From a checkpoint of a small mixture-of-experts model trained on Wikipedia.
Size: 10 layers, width 320, vocabulary 9403, 61.7M parameters.
Below are experts of layer 7 (counted from 0) of a mixture-of-experts language model. Rows are named router (the router's row for the expert), gate (a neuron's input weights, with its number), up (a neuron's input weights, with its number), down (a neuron's output weights, with its number) and show model dimensions 192-255. Each number is 500 + 50 x the weight over its row's rms, rounded and kept within 0 to 999. Numbers have three digits each.
After each expert's rows: "mostly gets" lists some tokens that are sent to it at least half of the time. This comes from a sample of Wikipedia text that the model never trained on.

# expert 11
router:476453452483522476482442534469590491520462573457523519535476436564491545434423618552531412468573504575502432526520530497481518525519480495424482441539480474520560558401502489527443501517510534
gate0:428541536561531662497511496378402491484522545437487573613426425537454566514425481428561534497573466500471497542405546499452614524551484430400491573489459519513431500502487519410599547415533453
up0:418571626561525588501529457402473439489480590410495570600433416516447580540393469435595505512594485501464473555482534517416612514536490420473527551457511486503491531487431566464636525433526449
down0:489452475416418429542489522477445527491474520562536496549470576473516437532539525507392543441467464460485430442570530524600499429553434469476540484535466569534531569578518498555472481529435509
gate1:427526506462484445450534579530396596464483477454549598463468483463522502501406566423531582422514443559462556495519537561496528499542478560511423548548580565505511497525516455446430442537578494
up1:495492520511504509508447444489588374503491505545447404535549513528513498496566458598520404600434566494536447523447496474544470493459594517488571459483427497537471533543462515551602508421432527
down1:455563464667553431449548538473597453476476522484537467476598505478433425489483588528485505531522570439490497481484421583504451448442491528548453547449472481521461614399498435509442418505493661
gate2:510444501485522550524443410518495441491535597511467540481524481501524487512524395487440452531480538510448504543429433494563571559617452475488510545508443555496476517496488533393458560514577524
up2:474568553524555519498470506468530495430433514396473486477464553555450505491576533455562503524528509488542501492413472548514530471472610520552460539518511520454549539462466520448485524463501492
down2:490458574535541543445351470507509484408459461571480429491486446479485529476488625464534444482541485502464466495541457439368532481528507559522430428502498447528492549476495481556525530489568514
mostly gets: "football ", "six ", "World ", "Championship ", "Cup ", "Olympic "

# expert 9
router:442421474472570524490529500515533493463519463410510454532520523495460451546525477470512457496394461436528447552518438473532480476386438547491495572540457506539499604490587553469466543471518568
gate0:449554472538548448533456470492508544456493521552503429583517421444480524534465491437622455453509471507505417488588498481488518496471380477565556408502411467547425528483474476414522513449577442
up0:465570429536515442506453440442537583495522490555512520550530439424473522529496545420617439432449465521554399531627514476504531513433420483580554404490429501513502516516446484467536497503557467
down0:505512430547516515497428573456564472502456496538472471466380488504453537448503466441538504411471478534462506479490530465456571509463456523591465490504538542520498543473499516615547574444473590
gate1:527443452478503444501469383553530528387481509499557501543556499431415534534408572443544480470521459461420451549470511492501609539581509524510414582472528492451516447550556631506452487548524568
up1:547512623568519470471551467417474502640434391565499523579481516518505594486453588449471505506498437524478543543453435500546615362479477560505549508522526569457401425440596512479514522477487468
down1:559571552475531610418490554515505430423562439355519567459533525540466568469539461511555548551568489518516475616544486560410443582463463441496525468500469509487512478548525558470458525528501488
gate2:421423495514497515549489508521567563500555477474450446551509489573522449545512453534557502531505430555569530464505508430536477546524501471497473555499487524420455556490518389460555540431556456
up2:496569467497545497522487473407474419396555482487436515421518455434488524514508442530476455569490516492488504493433537477519356454465493453525440555465376447602444448627553457441499549509470531
down2:499536534611529463424594518471535511499504461497434530507471567529453501479454483512503448531516576535529496541483504439518441512455480470509516477542509542533459490510580510520546534581482550
mostly gets: "However", "approximately ", "six", "180", "190", "seven"

# expert 26
router:496504456452580558500470589552498496545540481531493503411570548508474412465441638513444508482478428518506505489522471575583487367400442522497544486521462503471502544492513411529459446545434571
gate0:515495508506496528482491530431462405407487530402596558482520377508556499470487462579448549512554465470483494555507515531518519439477536475461510456595537487532386519475517461511518429554491379
up0:491490521507536455495516596507457585556631539533486457493463534527488459555429566441529453465457497535400603414493433454471520425553503456535492588475487473498549485470516467428557504473482531
down0:439521599576505477556495504561512460551419497542520486574437477488469435456595514503474541450529481558579447513481512551531533540468454429454485522477549543413486465492528386468477640556584493
gate1:508479537450577527452512519523459520537521494445436479556517418527476487423563490409598504519515467493546593621556486501513547404445375539477463497462525493390587394432495495526570571513508590
up1:543480481418549576397523593492566452482477554430475453585512425524491494496508379455614499491513477547591529607554511504409541516472353496455505509466488479377597473425423437464538562506509538
down1:460557444428513633500566455502427516499517447537503501472521541542460442549533545414465570500571480553487475448537527504532533437365430464496570502582518481528472494534537474430544573516534505
gate2:512535482514482524515406573670488493461592520456497479530504499490529473609438500439419441486436497457508569493489544529457486430527514558487488495488436494474539462544537437562451421555509510
up2:488502545470520437506552424434455522538402476488497534474524481519396581433567465549570562515530449486449496510504480520569588561450428451492488464468573456484469512450495559471515589453486533
down2:489552556569465570411480366525535453594486505512542437467477503473428463543519478409488524523491450534456462471516467447538494443486519564442509558452442574523567495438501499490564615419504415
mostly gets: "this ", "these ", "their ", "These ", "personal ", "whose "

# expert 20
router:496573485532497455478463424457401453559484482434441497489481540479424427619435449586534521546499509499450518446453455564451518496468532564557618527488527518460409533498510462509480446500443585
gate0:534497517559525484409465542446498507401503510438530574613501447509490489552428482488528565491560452588481508435478556452435511514480424552433492579473570580404435534519486492484541505479555545
up0:507469556503511528471400565524463580496469539547533452568454507475542523518447380589496450451529560519488391475512475426578508571496511439633479579560551514431541630591479512526511456481545433
down0:570548546425462523510542553521495441413498533559477485498611540479544448510533397526420480429546582568515528557509575477520450468531499567523407494537542455545480559444539435524501514503501501
gate1:485493491416412491528517444525477540543524543511502579523535575477466446520478411444545531422513548511420375463518454455534525461422404567438449512496527457459482505533536444439417483485567453
up1:465581493582517474472518529461467502382516490499499421464489447497502534523559588574469477545437468507622604509528502570442468528453535533531519467483603492564505477507425525569478511554491577
down1:456538506636456567539439507482533493491523633597540522462572482530416517468475494461465470576550495515495537489457421463510540527512493484528493584560474534562630415521492525577504639526473565
gate2:466429541481565521481451524591486548576471535606512531482572391572475495492558484580474523420606538492457540567459555531536518516479526557574489594518468504569508415419538411473418522521529452
up2:443452560516508484525466588560477551597501533530552477522478525502554481532509585527464440470513557544407566590439529485513583507432449613487479494548411562538471334462541487444505526503536508
down2:404536456425510507464498519530463471593506490526462545425585545550446568542503496477409464456470476493373565451467575496504477650492512577643555548490510534468546531452566531469549429480550487
mostly gets: "M", "G", "J", "T", "F", "H"

# expert 1
router:488516488548516451448530496452498494486482484511408463439424615539457459481530434494449494496577550494496506419470530547475576472584549513546472456580642483523494524554423590583504474461498542
gate0:461601519518462511502562450503505434487530514480533440416513374443481570476570443391495533452526544631567489492475497435511492482557544514467509453397528508525542522433529387506491513503476503
up0:515396470521497440551454528531501560543484489457503568559449639510583390572434542514504531513560473396440525491477507515598477618472468496538473537539476577395498510568464561558476560463538457
down0:494514496600485585501500517559525555527480452504439471578571378487508594517485468513487483482425563525605389501555509479474520570502445549495529473500434493610433377477423549496487459580473477
gate1:507545503441481433523443379479478569552476484472562418456575485514544494503581497474471564501458404515534470539507504503535532500534488561426521537567472473468435501483564488476534526469470445
up1:503496486408480459555479505486483571561414512485557414436568489482613474506547437501455552509466433570519513553511526506579544407499471482438461422551500521511481584489543504428551505505424494
down1:392539508346587399395536447485492464440442470512539533469419466600493469443551542470400492568555591469504496474471445459504442548396555534547501502548450539555523520618510503515423541403569499
gate2:453457536485428545399518508609429495460442554477504452446587509502516435492430434582453512580437473563490577383483408392511517540614521548443525394526487463586479498474464557558434523544474500
up2:499507507403464430430521461513614552502494589449425503479565426447596447567450486503554533513572529472465552457550478418544538471533539565537463526529556551466445491530478446474478545420449470
down2:481554475536547494501493482471491455450529506356473457597489550503510392493489508481471516516517582418446442469605508491493526478515485512388480475485448560484447459556456420441474555391543453
mostly gets: "aj", "č", "iy", "ñ", "š", "ș"

# expert 28
router:467483515548535473478549556440470357550519510462494522553508541414423525485503452542518549522487583435518483450509555510503638468483492430538486457533418483465449491526508412465513490498573538
gate0:477473472506513536440495485453567494508544605456506567487576439533476461570487482493454469470542533529477423424476470579441473589495532377443479532469468435457492485527490505479541574516575514
up0:476508498482507519409483491466562460542523598464532544492591455501490477607491505511462437477535541554473420441473478561464519572497560399471483534457456433453456463494487520467562576531553512
down0:440468601519541529328540512499551534466421480465531442512560475499531548551497515512449511522500427540485467562504447530478454456443555462436446504482552506483478454513506567556493435447470480
gate1:568572505453461585402571484446601427522505596496505498618518408451497492480504493546530519473487578483584536452477492503423498517488608460452454542533398507540552575450533540470414443491492526
up1:473431553542496550506451485472512403445516494570588527485517574537463469524536448497436586479590483488403438393517548513469464575462431461530588512395572582531474524543542534523520488501424479
down1:467540450476496502452576489500507554408562410565599467480439493535405456407498479524502545496511470549456541483467504532503535480572614559527541498473426435495561479497413512610504460471543501
gate2:583478469514511414444494485491554513522453578630556427549629535560514472482435444517491527489508495473494471423570445462493511556446475479498374468519464507400492532532587496479576551481462554
up2:521610509527456523549453512535470468506451457329398548397435523486513479402511489508513457444499536508519532567430524575503436429584508485476562534512500513604499475420477471536430479599525507
down2:459464470444521459505439490554463446499443504521507627568453429440582537536539445436516487452417463543440524434519525517580482388495457478447461469453503447479532463499447493483401516594447510
mostly gets: "would ", "could ", "may ", "never ", "must ", "expl"

# expert 0
router:471412434468540601497512491615492498567477516562463551509564457463508455465448629515455460477486411517449493537545502584509512503527528625475542522524448475450530498463450482523436508545422550
gate0:495418599476533477557524442625534631526405533424553514542511522512526472523447459467504397430506615443493470510476424396395561507469516570426493486507527474460573586522514450406496584398491602
up0:509447486433524513630491477498489555521445545446596624485582596527482512540460513581427506546485559582364429609432517497456488524435566484532509545566447474491447506538469534501464551519478653
down0:462546552453557458599363564604511629525527494389523455501518483569499401469506496490440449468489471576509591414527498482491561471564497526468513569496479490550395508426531530540503586523569469
gate1:505608524551431589619551526502587527523515433546464487486472484438567511470494565434565540504471461489389575583471416533506513503485391524498519520506524481564444489429427521502463505570549363
up1:567514520406565470429538456500517415498547494474513554506528473585413488518441397524433490439483509554562457475528554554500502571474431516470463491420459546474498526528407521518491516514510590
down1:433490550400527611437445617534510491508534511502574496592399493467514580467540494491443438468578493603508504520492429584484449485470412537430534555573584492496582546531474579537503528487459549
gate2:513484458551581431530522503429515522557557523549517442520532447425498389651571528490494518409405463458447531406510457491478522561519514512530503520416469441460516465574488528654534436615448553
up2:527492582480575411517521455440499523585480462471517452576483481494432504596523518542511542409353503519475577470512467487399583591520543630555548518384492481467558535481538494548564425625434532
down2:468489518464515368430447577461480500488436471509497438477506538534441575498530533561532529534463534462502472484556516552517474503455422504579434535556521639510481483514506489513479537561552520
mostly gets: "The ", "the ", "His ", "Occupations", "Best ", "former "

# expert 31
router:481501446480528541478454599466586439498450564400520514464525484478507458486402568451472531444480486528519465451548467526476488391479489494480428398465460516497540495468469400489508538569582536
gate0:527505558553561470451485550417521604483455534448456530377532585563525570428546532490536603472468586548462519573495513534493536544405495553539526563453588460527496529466400497437504492467472618
up0:515433437453435513556575454576463547440551557507481423587452428491419488572531491563577456527546461428524435415539510503582487412416518551452519515510441497502524498546568500525453582469471384
down0:489460473594591499642449617581487517542502476521476531597525477533431478471530498522510433500533475466589504428549483531384498455476503471414490583448440506474514519479513531451384536496508451
gate1:544483539452473509428451553379511508502472388452477542502547463482533508441499469466560535432427481528473499508520554525398502460464527397444428543535580485483501504430486485460416463640432515
up1:517512493458496517411444547388551530507513434442498512505522365530506455483568441525518547450434500499433466500505537489406540437480542456502452561556624512496540489462506530495435452639462512
down1:507477481437482607459529456549532445476530535541496529513477478537501565508528537399617486511478515488500473572524475454507435519544501494566522455521433579570535517519433472507503479526542525
gate2:520520393474516399389384592501541541466458474508456545451552567431493424456535542511537472502435449546512513401505488434555480452522481439545452564472463495449449539512482490532481496438541537
up2:494540658557466635606626426523501444516464519550519462580483439562502556563482484516530526505554508457508470560492514542505481476439516591516537440506507534522565397445476528510540475542439458
down2:569565594537502541463497597488485458499517484496500589456515575553546489522419514545571494519464383541527525533471534494456489536566490501494448521487489522516537469544473566453495541465571489
mostly gets: "took ", "take ", "moved ", "taken ", "used ", "make "

# expert 29
router:485506490567459452575555524540524591421534428486457566498501521474527456534529463422470510493475435506530482413517505481488538594466475532524565623513572586526406475501480578428477520432491441
gate0:459482425443423519479546557498531559590460506468480608402567472477497540427494472536438496489487522495466477483483557501496534586443535501529498539529465498421556574458558487519502415434548505
up0:499448465494420451559555533514456520584502513514504539488534449534494541472542577526424416481518525455485395495464512482553590582497504535466537544481415512464526516406521487556525491420553559
down0:606511484371486425524484439592485519426497380520516496509549487455518580538411458552420508495476529502545546486458522454496424477469514597374477416488453506533470497519591504480393445514557457
gate1:494550508570430573438528501539489594416513405425450527556530479560560574528530470434495555419559608443582514396459444472514529483384494513566430561551470498424511494471489520539451495569560451
up1:446476504465578482535489436477536396543506559575547494474489561455458457459475578537511406568428388526431470593566543618451469565578500489435592434490529532568461508477513476504520483485495537
down1:489547453456445480478522508482564419481562484493440589501552508473521537485422439421476516495501444521420442397522502521560475548472494472541471612551494593504575542514562560410499475441473536
gate2:485529497487466553367483474567391505534582490506538468494547584452579558505551444559499522420524442522450412450519462538547489370484572526546459465569519469483434466555596566494418506475392567
up2:443477458470472461646490500429553475425498514489431528543448479565446459557427574463474504587500531508559559532508520482463503603512392518418560509449531525505565572431431457512616504428568459
down2:545555468431570554426459457521459448526448534481420420392531475555483531496505520446491486454461528487409483555399627480485478489566548470485599562452552506561503494523527416529499550531605454
mostly gets: "vs", "ο", "medalist", "classification", "Jr", "Total"

# expert 14
router:550567478507524547546510476455481539455509534527545515397449421517616580488579516386524480474485466601483526414527469461436527490559400442583511486387653505485603424527474501494511531407498388
gate0:478643458562600532539538443462570540467589445535571499475516449554520566440506504507509557579559397453469498504508491535585457518462426479507425416442515561593515511499520424519524474453592589
up0:462557511484582584526529451572527539442630524514514456510512407494566561428567488493563491547504413470444463433455570541566477506474409486461454393537515548576525495508528343572573463464529571
down0:532544529491470473461405399425407437508364465386474488558463480511555477571594546540561534569546438538574398505509566550539459535478449424448517505430519538522493437472496498569553580398448469
gate1:490450571485420560389516486345410530465401577534530454404474484444494555478515478596419516526560468492513482458529402546479429432400464482544493483481456478475522398453480498512442463556512603
up1:472535406492565443599492495609591467530550458505480540567509505538407442528466506472539486456447573557424510510533546467576599540589518543478527566562567563552526543576548472502523509486502423
down1:538485546420459519526361573393557529537492535513506479522486498515561476530440431488613480490500531478459469534545513490497473429497518521469528500544415557466482502529541456498478473465404567
gate2:549496569516526418431461506487577499466500475494624458477522550433510500567467552502456577519591447488450397594465529472483531453514544400506456494430460504475529460476574474466401533520447524
up2:433508491505488607593475553489449487560505444486416542518521414510503480467560457494547459449485518532493587380468474521505499596507519581498536496510569526530489524506449496492630484463514452
down2:453466505459448432461484453462515538531524459600561464473562481442599453441496516478431445581485476435481466572464547534485422457448523456427495489511456484469488513471557450551513509499441483
mostly gets: "MF ", "±% ", "Candidate ", "Rank ", "Yes ", "Notes "

# expert 6
router:446539473473429419540572582484583482501514502504447560492562443497463492553488478508487576544482511524484493555499532452429426470540517399407559444506516487591566406431461487543478452459552453
gate0:471423511538471396545505417451521493539563464570465604444428500463526453515470419413561548512544579370498496521524554471476423515492486428499494544406514496549550553479549524469459422512579516
up0:578565497564483535489546530522462491468443516443580472525593485518494512482578525536434461488477389568512539439431480519517589507556516542457450425587509554459483456494515445541524487500408471
down0:654533410538601549442515506540522469526534493385450533534540410497510470417522571491542465463502450428529498482467502507561517516459499423532520512537511501462455463558439529560468577487438542
gate1:489461488552535558508464527492515529488483471504444472495573497439469483464579360442440508498475477594549459461459515516522493532555480442511390470534389472493494531534525586504388545479455529
up1:414447482518579429399523518483453548603438442563430464416507521473499385529494551572507502411581514515425486528457451537495550498498543537501566500522466501482495404485463454447589518544434505
down1:515530573510450487388492535443529481535453493458426510478551487561519438573499583487583487459443465497468425512499430476560458456387507422536529445551450451589542471523447485433446491402518436
gate2:499474452511523462427552466535513492441531559510575593453540549477397494444512453468471460516513497423492545482571483507501481517506493562533461429581472429553483545520566575479517452498591569
up2:489515488466501489536479535454450534511462410503573511528426457552624519586602502510490569483487427460552532446457564464480520441467537468522492517484499545422499487470458462564436465488418409
down2:526551481538525415450459549509476444537440486533437550467426547496542508465538549502566526545503565544515497543484559507536583514611550566576455468455581527493449500541486596532595521498473608
mostly gets: "In ", "during ", "for ", "At ", "After ", "On "

# expert 30
router:509521527467469441502493497414425417538413535413455495517460489482459590465496429507497483555522546513418523492447494514525538462540544489589476545486619462424456483562480445606472496500470499
gate0:444474438513513453435562510467626447483418504563436494526511469464471488484407447477593543544568472520532496485552571538567424556476480494414501519608481446379538465577547603485445489535438475
up0:552505587514492526511402440527396580541571474430561507454458518569531498515560556509429461500437523459486520484455418445425592463506496527564530459381506514608479548468392447463580513469571479
down0:569520518546430462498546507471467518458423416557517565536548577489544556491545531530501535405505510462549474522531490503545546507482570524622511536410449547638411621489443511534516546499478501
gate1:525530500481568631472446491403445464603494492502538459498566562462535487512521549523485485540499502461479445411477475490472515494558610457499471449504563399494577504530505501435497436443551554
up1:523444484514457409512534535553634499363513568480454592484466478504488469471412463454437518491525477565473494549532504560494494457429383564497456532502398576529502495522480543524521572568444407
down1:449540568555540467467433473409592481443452409503466535459482569553522540486530575406495528529465504491490484497452492512533474370418498444476428439530554502482513410516551475379558476507452540
gate2:421499485502572421480485516538569470478497565512438440501503632524515501465496414508515477539533483490493492521343418449535556546528572652579497510600664495463444505462544542493479540450497523
up2:403539480518632391489449521529568464479474570486445415498497614492509513464509450518500541594570468447484528514351412504544604525562564574524548500579660489450473490474523474490525517492478460
down2:518561529474513509491470558493538583432536530528538588509561471541435441477566505495506548541538507493517450476490503570543463445463466496523528442519479559451494540510418474409502429533461459
mostly gets: "Lind", "Kenn", "Jenn", "Wil", "Kir", "Steph"

# expert 21
router:505505470460551516627442507479526508536540534552595453469505504511447488496530505556511551465507478542464474561539531517515489407536535438545412378444558492478590501509558493522500487578474402
gate0:555470507451481514506581563596536482534496471451558563577500482519540559515488603571492400474512441561479548573500523484511489465522529470484486433486489504537580632450494493461490505548622571
up0:501497554528540503512427388483531539453595625545494418505501506525441461527549478466548462564529488470498518502487554497459560536471578525489518642528489527515453442550462509461490541534404541
down0:447447561615488517573520528520532450464513453416508455510435478560469527559599479501576512625468479371440502544396527469427473472550430471453555436385574487469434466578497533591536480485536486
gate1:517514550412458477497466458433539557526512500480416462495458499583504472549520496589447526428529482547507498558547496530473460588431392536488528533522532477523511521445550463560504518425528506
up1:434510467531532495488548544557420405478488473507570508545564508424515507452460496440537474533464540444503531464464550431521471458533585447502447465530529560481494456508439565449455525557471471
down1:462504538693475477540520542503555421537466560507552524510483470497496513438438538446509535451441447467536490462420460446422480565561535458448375515507528472520466473541444538561489502505402457
gate2:463502494594475602632587543528515463544521483450541397448563459466589450523492474507458497477456486488532519539507465501505449497433423510450547398586574548423545421575539552542537515549570460
up2:462413460414526528378508542476465571414455450483456564594447566641507495501546564547467496496516484400444458589428519463515486495414467507504436522419494472481508508445437470437518541446461517
down2:519527587586571588515466467545531491508430578520533515457469551410562570490526519427513513382518496547405444553542444421491523505481418450510454482433601534580534475516521458371501467489471494
mostly gets: "$ ", "ensis ", "! ", "Avenue ", "mi ", "feet "

# expert 16
router:461480441470499543523496360417521523478483528548467593457436477517455538403438579541462471617523552568576533602431462420538509564529550599483532494578441486535490469504424533481529462429505505
gate0:516452545581553550468524486505521352496436553516407581556534416549500471524498505541498447499578541504552529492478481509448466491513575428584423438485573571537527507461500482474451460416552466
up0:482567571480491443418559516563460515494494546502572464423480521486533473508539510421462578405465481453472542476456442552579604468485480467481534558460457544517432545515429422505565549524406517
down0:515509545495517537451464514470425600470560524481484460610504443430564500536543543495526530502509505599447484524538538455559537504478463545523515471513508464411545527502417476628421526468460476
gate1:534522570496490539452472502525465454547503493502534489511530508529504483504584407614525478483530458506518479452504521537395496535579522397514521544452561484453418496519593470540436511438426480
up1:549519525452500541430508493528450468594488490490526452536514472487484480531602377544499526447544468498475490450550506515381488545567530436512450554479612516512389459498598495541434531532454504
down1:574504511379391466462531497493527485472563486466467543480464483543538418517491430404406507385500607493538528510543562550643435551384540485592462531480560416604496535502562535452496515439534555
gate2:491503485576528583455474463548572421444478606418413489542398491489499472491364497522497467525504541616484567425471474477524482440475537448506554551553454507535508520580535459562504541478494481
up2:478458484563473590493472483562610426402465601395477482501368480496472525511417448531484480504503572590546532470416479461522505426436473443485520551526435460505510509534534475520473495461511474
down2:585534514535568344534553519473572533494523584509504552488508510481513484461513515498578422501436457451532465555454514551532570462492468560577482479472509494455589494569418563443468489493408495
mostly gets: "Un", "In", "\\", "guitar", "For", "Binomial "

# expert 7
router:568513526420505599510524479440433458571478539543575545559523462497530542450457573418511550469510554416438532442464525508505494553599526484531507474523543498554499555539530516506498494501531567
gate0:591526554409491528547589476455535528494513481497600529497444482445528497510549489451363551449530609530472459474508497653541476545457408499529505535480549505552454470422598496481448494505433522
up0:559514551431427522503530481481466577463535453497605558483488471470536457506582494489393507432536586555455449492467487544580468560445399448499472550474555495504469474404596516534460514514475558
down0:520536522380518414417472442508479436656475549543553446501519559580533501451679540462546465488509472438457488496416510480593526485573447532581432522562490449581520513458583530467426515512513545
gate1:600496475503524551478543537495564487511507544540450429428509444427500443497472439455468563487479487413507547514544477494512574432457541528511545439594547514618446457466387351470496572479496554
up1:533467462462564554455588501489556464505497516533476466491486472455508488493483466461482611470479470435524503565509491509484582445424610555503497448552510558597446452471407331430425593531582552
down1:494458566274470546557509549456486530536469448508538488481500440587435534520500384464531494497584444530518587488514489505514519471489569471470527410547529484547465476515496488516566508551511463
gate2:532417508403443551464468451470521451497523491528580491408445463501480580475543474541485563480449521611529542435460497519423496493563497436469525534494509494475498503547494490450562453559545576
up2:479542491623575444526509511463481529507472462461455538599558537484544502538452553441515459512562477428421443543539509480546487465425512540527456486565506499539511441455509505539436552449524418
down2:527548554722459497544394463567516472412485462483456490479540569501444479488508463527517544517458465555424400548660498496524389422376516548478484444573511472468512499522542420494433459467535483
mostly gets: "He ", "\", ", ",\" ", "She ", "brother ", "leaders "

# expert 8
router:522440444484526473469581511451567504506539495450545481558472492542467541458558544527516516476495520564525506578495551540546548565417408627489532514517399461496505455419494475546507502544615529
gate0:565424460481560551479449457459515525521588541453489452508550468435450603542455379565544536621486499526474501510483444501446494554513481583475517538515503461474506404499535454478433639466460538
up0:367523559512436451534585475440494544541449480546534517487458582568492453448516630483471435483427476478452450547528470464560527501509521504545550498454477464525522582404483502490524424536479492
down0:470412547507504429510554535539497532529463483509519501540593419423598495493602504558567545490481523492450503528561491461542471528544518509534559462440432495530487484469504485543525489487534543
gate1:488489531504464452512452496514545484594465548408532534361500561612462497563486445613419463573613469488481580495478501573487508486381480425565533514480562507430395459487523550550435470572402536
up1:511492527448463466453522555555615630506560449538496502453466502482528419613498515457550465482483464487452554534501492453537491401389417503515522606420484477472531440471534584484570563520495438
down1:426506499473363494551518383542618501508530403514526464492485424445489527473462505491574362512531565488479563515537507458497572407524480486444565485573516513438453483482544541437437525492487475
gate2:493518546462502604451472540415449535405549480427511518500551419530465556486491462544559544525480503487515587450492535549450603502529551483482438459515509515555525555496470480530466565530551505
up2:571366476580468502444495568456553517471512453515444505480451440556467563406535432456582512483462666449582523472410510455492515499480562472485487477551467536624457490544522466563458585537550486
down2:543482495573541534604500441457551534524556573467386599573467477539535462538557521551455510485515527502574587515529533487502427528470518484484538542541469501415545503575482488559465442553528489
mostly gets: "life", "week", "there", "design", "person", "children"

# expert 3
router:505413455471472579442491425422453434456538571519543530577534538464511492494475622466568551505449557422466458488597510522519497533519644422502534426562493496511541512467568489442435530498573513
gate0:522473543502537481380466522497493556483522475542535483446449490482536480578439492467478476502592403578532482475462461558505391443435520483463502542470484504490437571408491487499476551452583511
up0:575490543492475509570515385429433584465546535465562504360429480457516568539462504442456507493498507532479559438432448488632443482569437587545471488536491540559600423528457587496516578496549500
down0:550466513620568526477442563563520502514570430444515497433485497462528507607592455400496511434495446511511505487526542445500500573491388553497535430500413559452493532477516525527600515483582503
gate1:472517465509453488502466596427614554501451482536527443552481485412530529465534442599411470530552388475501525478471584476453466494537449539491490509542473497476521494534542512597589509492529536
up1:522529515509507534540538376539411493505552526448485583451481471582527472568484553475544501464469582529492488503491379531546501510458536477471482476490602503528435455488456520409434542520453367
down1:569534595477539508506461509481542588592478538537533520487478506559416534554524497443633518574554518500582435453502390508502531429539614525446514482587513441543526431515484432500504522568461454
gate2:478538478562458470501490520451580507489466482476476420411422420518500538427441470525474521437457497504519509563515505473465628459527518523468564485501463524469512481544574454507419522493481483
up2:562500499532521513492450592549427551505509452505529583602550600452543440562533456533547512532474533491489433548529472513554362624484539508476463590512540464506491543516497550472560511528576487
down2:580504537659474442550451435517414440584485503520429579511460495500538501541485491484478582506530444519458477541549532505546475485494460542551516531559536545534486509547427527550544434501486560
mostly gets: "who ", "been ", "have ", "has ", "was ", "being "

# expert 18
router:528515488472475385442426449400402503598424481587527496574462531470468529511498499502479478571433519514484483575479442456548468463528510542461524420495473414519475504463454449429576490508612455
gate0:535553630534563497450517504455536447542487619516406507492432576589571443536585499526505520446516483510437473417493465491540466468472464468589472529445525532520481517390491454522503527467511549
up0:425470449523392448507477544565577559506532479448456494494492488494445542455509526558448478575456431436514527542510448463410485543494462523499505550474490453508524485470474419541621538499462523
down0:563552546422536536531460556465528452489489525528493454476549487512462490517516576516502493500521471520554495497438548510455453491455504475490454589559479564474499559499520549459500508482630508
gate1:475528514398497346458507549566440426497446425630442469499486505503454409613504574592550543503497530595488495498487474429521438504451509499551546530461580514436500551474474481452543502488486574
up1:528528619526536463415527529652469520497465499533486463499469466425476353436511492545577579501515549534408527532520480419505496457524588505508514463506589579404563539456507539485574441523487552
down1:454554579515452518494552459561542477445456466404411561441538512442463460532477485472485471466489609494524502623527469500617519592450520596499605457486456550649483478520552471423448500609476540
gate2:415520544502521579473479565500523582470436464479580470424530490513498418427494467523631535485536551517495413427419563439564519462523421522547502444466477389459592558453529561479524451515541551
up2:502487529476483333483529485498534411471475557504487416485461491452453448546477536456477414585502536535481600503483489472507535552501517588501403510524482548479455497563461491480464540487533468
down2:498526468584476499550454500484470554533455472483488482500465535535486543541612460455499471551524510405474503537522528487552482505392495600551488551488527465471497533512502567539535495467442436
mostly gets: "including ", "with ", "include ", "As ", "without ", "among "

# expert 12
router:520566576554523572552556482511454498501548504567475428596560559460472419571532489454509577532419446554557549583446511444498469516394480488447458516526533474470528439587509502481518524487436470
gate0:347539481563540455460583468539516511523390533494540515578535567518545494567536518446545447499443571470525514519572487517554418475500511554593530494504558409460533479433502446492451526444537596
up0:492443462493566525473478543475494477440524503475561480468438557461510426477505593478494428544594446454454385455511465454563521475523484391436401408462540488449485575548538515437532452444488502
down0:512411578537431510540534504424532459425465413479365460427514486509565497574444532469578451602630507411528461574507402533520478472438517497447490456491517470485529534506437518513465536539537536
gate1:427522559558594451435501505432535483490624561552438492441448551523540501507578507551561529451501549442550466456392553413523456392380477457598456522498492515525496436498587519455475359499516547
up1:464424516492511543494534550442488544455516595531522471498510526496475421533484467405578516587562498588555506502479525493388497452528517468429463431454500436479405409488550500537382594523519454
down1:408486434588379546510460444542464468583488435614524444483578443575534399477521450465489499529500425540550495518561494549501447566479466515525447463529536429538540580505517419526488482447491446
gate2:406477496481450569508579458451550448516544538504517481488459477557579507399535506492515387515424480482485464561498537548447456492441510480453555563532566555501409558450475504484511572452556540
up2:485505550436480526513606488433553432450514528425526502497490472569581503466552475532523401496467434459473528553506484529524443478467527507478528509563568529465407526499540542481503522421571546
down2:528566538412361564482445440456455464510443558449460534497492508431513504530490547449534489466501480481471570494469491554541496493484545518483522518456468454590559451424498489507505413480492439
mostly gets: "201", "202", "198", "199", "196", "197"